python train.py --moe_layers=[0, 1, 2, 3, 4, 5, 6, 7, 8, 9, 10] --norm="layernorm" --qk_norm=false --init="normal" --init_std_up=0.0444 --schedule="wsd" --doc_mask=true
Below are experts of layer 7 (counted from 0) of a mixture-of-experts language model. Rows are named router (the router's row for the expert), up (a neuron's input weights, with its number) and show model dimensions 0-255. Each number is 50 + 10 x the weight over its row's rms, rounded and kept within 0 to 99.
Before each expert's rows: a language model's description of what the expert responds to. This comes from a sample of Wikipedia text that the model never trained on.

# expert 8
It responds to: Mid-word syllable pieces. Short syllable pieces inside rare or foreign names and words after a first letter, such as Hoop-le, ts-un-ami, Qasi-oun, Lah-ov-ary.
router:45 61 29 29 44 46 29 73 34 55 49 69 59 46 65 55 66 61 49 45 42 50 47 75 43 55 58 36 42 68 47 42 56 75 46 51 58 59 62 36 52 49 50 41 53 61 34 47 53 32 26 49 56 42 56 38 48 71 45 54 63 67 28 49 47 46 59 51 48 60 54 48 44 37 45 48 40 63 56 36 50 61 38 56 45 53 30 51 31 47 42 46 38 49 46 38 54 64 45 61 56 52 42 50 46 57 34 41 57 33 38 33 55 61 59 50 56 57 44 53 47 44 55 53 44 56 35 50 72 45 28 39 53 49 46 49 53 52 54 48 47 36 33 53 57 53 45 59 42 49 63 29 55 63 60 53 51 42 50 47 69 54 64 47 74 46 49 53 57 63 44 53 52 53 59 58 38 51 44 47 48 52 62 46 46 53 48 36 55 53 72 58 33 56 55 49 45 66 59 44 50 64 65 52 41 47 59 44 49 57 44 51 57 46 33 56 53 33 50 72 39 61 47 63 58 52 44 40 40 71 46 54 46 48 34 48 36 65 44 59 48 40 42 59 53 43 45 42 61 60 44 66 42 69 58 52
up0:38 38 49 45 47 70 30 52 44 50 39 64 57 31 44 61 40 56 48 50 56 56 58 43 41 60 33 51 52 53 49 56 50 36 44 62 39 44 51 39 54 48 36 45 49 51 33 43 57 53 44 60 51 79 52 60 37 59 58 54 69 53 58 46 40 64 57 55 53 32 51 57 48 61 50 51 58 56 54 53 55 60 49 50 58 67 63 53 58 39 50 39 59 59 50 52 46 41 42 25 69 32 47 62 63 54 47 65 49 34 47 59 62 49 60 39 62 38 45 52 90 31 61 42 53 47 37 47 38 54 57 62 48 53 31 38 59 50 50 42 55 43 56 40 46 67 47 47 62 50 48 55 45 74 35 49 59 51 42 47 62 48 47 39 43 41 49 51 48 45 28 30 61 45 56 33 52 56 51 38 39 52 42 80 51 51 57 45 36 46 62 54 49 47 35 64 65 45 67 59 61 37 59 62 46 46 48 56 36 41 53 60 62 32 48 51 59 66 37 47 53 37 49 27 64 45 53 35 66 45 53 38 40 47 48 43 50 60 48 43 45 50 52 54 42 65 43 51 40 54 57 54 57 45 44 41

# expert 21
It responds to: Inner syllables of names. Middle syllables inside longer words and proper names, such as ti in Frontispiece and rectifier, ri in Hanriot, eton in Suetonius.
router:34 61 53 46 48 47 42 50 39 61 48 62 53 48 64 33 60 66 40 51 72 50 45 57 46 41 38 62 48 65 48 49 55 52 62 50 27 58 37 76 53 38 35 49 59 52 50 33 68 46 36 64 48 54 66 41 59 63 51 57 53 37 41 58 37 46 35 61 41 50 45 43 52 45 45 60 68 36 54 37 39 57 54 62 51 49 39 43 66 42 37 46 42 42 40 47 55 64 41 61 54 57 56 37 62 48 54 52 58 56 41 60 44 61 65 57 61 56 51 45 55 56 48 58 59 39 43 44 54 44 51 47 41 42 52 45 46 55 44 32 29 38 56 57 49 65 56 29 68 45 57 48 40 43 42 62 63 49 62 58 55 36 45 46 42 55 55 59 57 47 43 61 55 48 51 56 34 35 56 66 45 54 65 65 66 26 26 25 43 55 44 57 50 69 30 47 44 73 51 54 67 50 32 49 54 60 27 47 49 59 36 52 37 47 52 49 53 65 50 47 47 60 51 58 69 34 50 53 49 45 42 36 45 39 51 34 44 55 36 49 35 59 54 68 49 39 61 52 50 48 47 61 42 61 44 52
up1:47 38 49 53 62 54 45 33 50 49 59 56 28 53 36 53 51 49 56 48 48 59 43 58 59 42 54 70 55 38 42 66 45 62 61 48 60 58 58 51 45 61 46 72 46 48 68 43 56 59 46 28 49 55 61 36 37 45 47 18 38 58 36 57 34 62 47 38 22 44 42 39 44 56 54 51 61 64 53 46 56 53 49 45 33 54 54 46 26 52 45 62 58 53 44 53 57 46 60 42 41 59 44 35 52 41 34 70 65 42 43 50 48 38 41 52 50 43 51 57 39 56 70 48 64 47 47 44 51 66 46 41 63 51 52 54 35 58 44 55 53 66 69 61 48 38 51 41 55 61 47 52 42 43 58 52 46 38 54 53 50 49 46 41 39 55 51 53 38 56 49 48 40 45 47 38 55 50 58 55 47 52 41 50 64 50 54 43 46 49 55 58 53 59 54 52 67 56 51 67 38 52 30 40 26 43 60 55 44 52 60 68 38 33 62 48 59 30 53 35 62 50 77 29 53 52 52 45 47 34 33 55 61 38 47 64 49 50 83 54 61 67 30 49 56 44 51 64 38 51 44 44 42 47 36 52

# expert 5
It responds to: Mid-sentence function words. Connectives and verb stems in running prose, such as "and, on September", "However", "also", "adjudged", "intersecting"; also heading and table-divider markup.
router:53 39 44 57 61 45 49 52 51 68 35 69 30 46 48 60 45 56 51 49 80 46 48 48 46 22 71 43 59 59 63 56 29 31 54 53 69 39 34 65 58 49 42 78 47 65 48 47 57 40 37 52 39 52 39 49 53 51 52 66 43 37 60 33 51 52 56 28 49 48 42 49 50 60 63 52 52 58 66 41 54 42 49 52 55 34 63 34 44 43 59 59 30 35 27 25 54 51 62 57 67 51 55 47 44 45 48 51 48 69 58 37 46 51 51 49 56 47 45 30 56 49 51 52 39 42 46 48 53 31 50 54 46 58 58 35 45 64 41 37 55 54 60 53 64 36 61 46 61 56 41 59 61 67 39 54 48 56 57 65 45 42 54 50 46 41 53 35 46 27 56 64 47 60 55 54 48 39 49 55 64 47 52 61 58 36 33 44 35 62 36 50 58 57 46 53 55 48 62 65 56 57 45 50 56 69 70 35 53 41 51 49 57 48 40 52 46 52 42 38 44 39 39 41 66 52 50 52 61 55 46 47 37 59 56 35 54 45 54 35 46 57 54 36 52 64 64 60 48 50 40 54 52 56 54 52
up1:48 47 30 54 72 63 76 71 51 41 53 47 59 51 47 42 41 43 51 57 47 46 42 33 47 45 58 41 64 40 61 64 48 44 51 63 54 63 64 65 30 34 38 54 38 36 41 38 57 52 47 39 58 36 53 46 51 66 54 54 54 65 62 41 39 45 52 51 44 68 65 45 43 60 35 38 50 52 45 73 62 54 48 31 49 45 53 55 53 57 57 58 39 49 41 46 57 46 49 52 39 51 39 39 42 31 50 63 48 36 58 42 55 51 51 48 43 44 57 40 36 54 48 45 47 50 50 42 68 40 43 55 43 63 47 62 39 33 46 41 63 65 61 32 56 67 53 59 64 54 42 44 66 46 29 42 52 46 68 63 48 58 60 51 49 48 49 53 48 59 41 48 59 43 39 29 66 53 40 75 42 41 41 32 46 69 61 52 50 41 54 46 64 42 26 37 72 58 54 31 43 51 51 60 59 50 45 46 63 35 87 48 43 51 59 48 54 42 47 47 38 49 54 48 39 45 43 52 51 43 45 55 44 61 67 53 50 52 62 43 57 44 40 45 49 47 44 54 52 52 57 48 41 58 71 43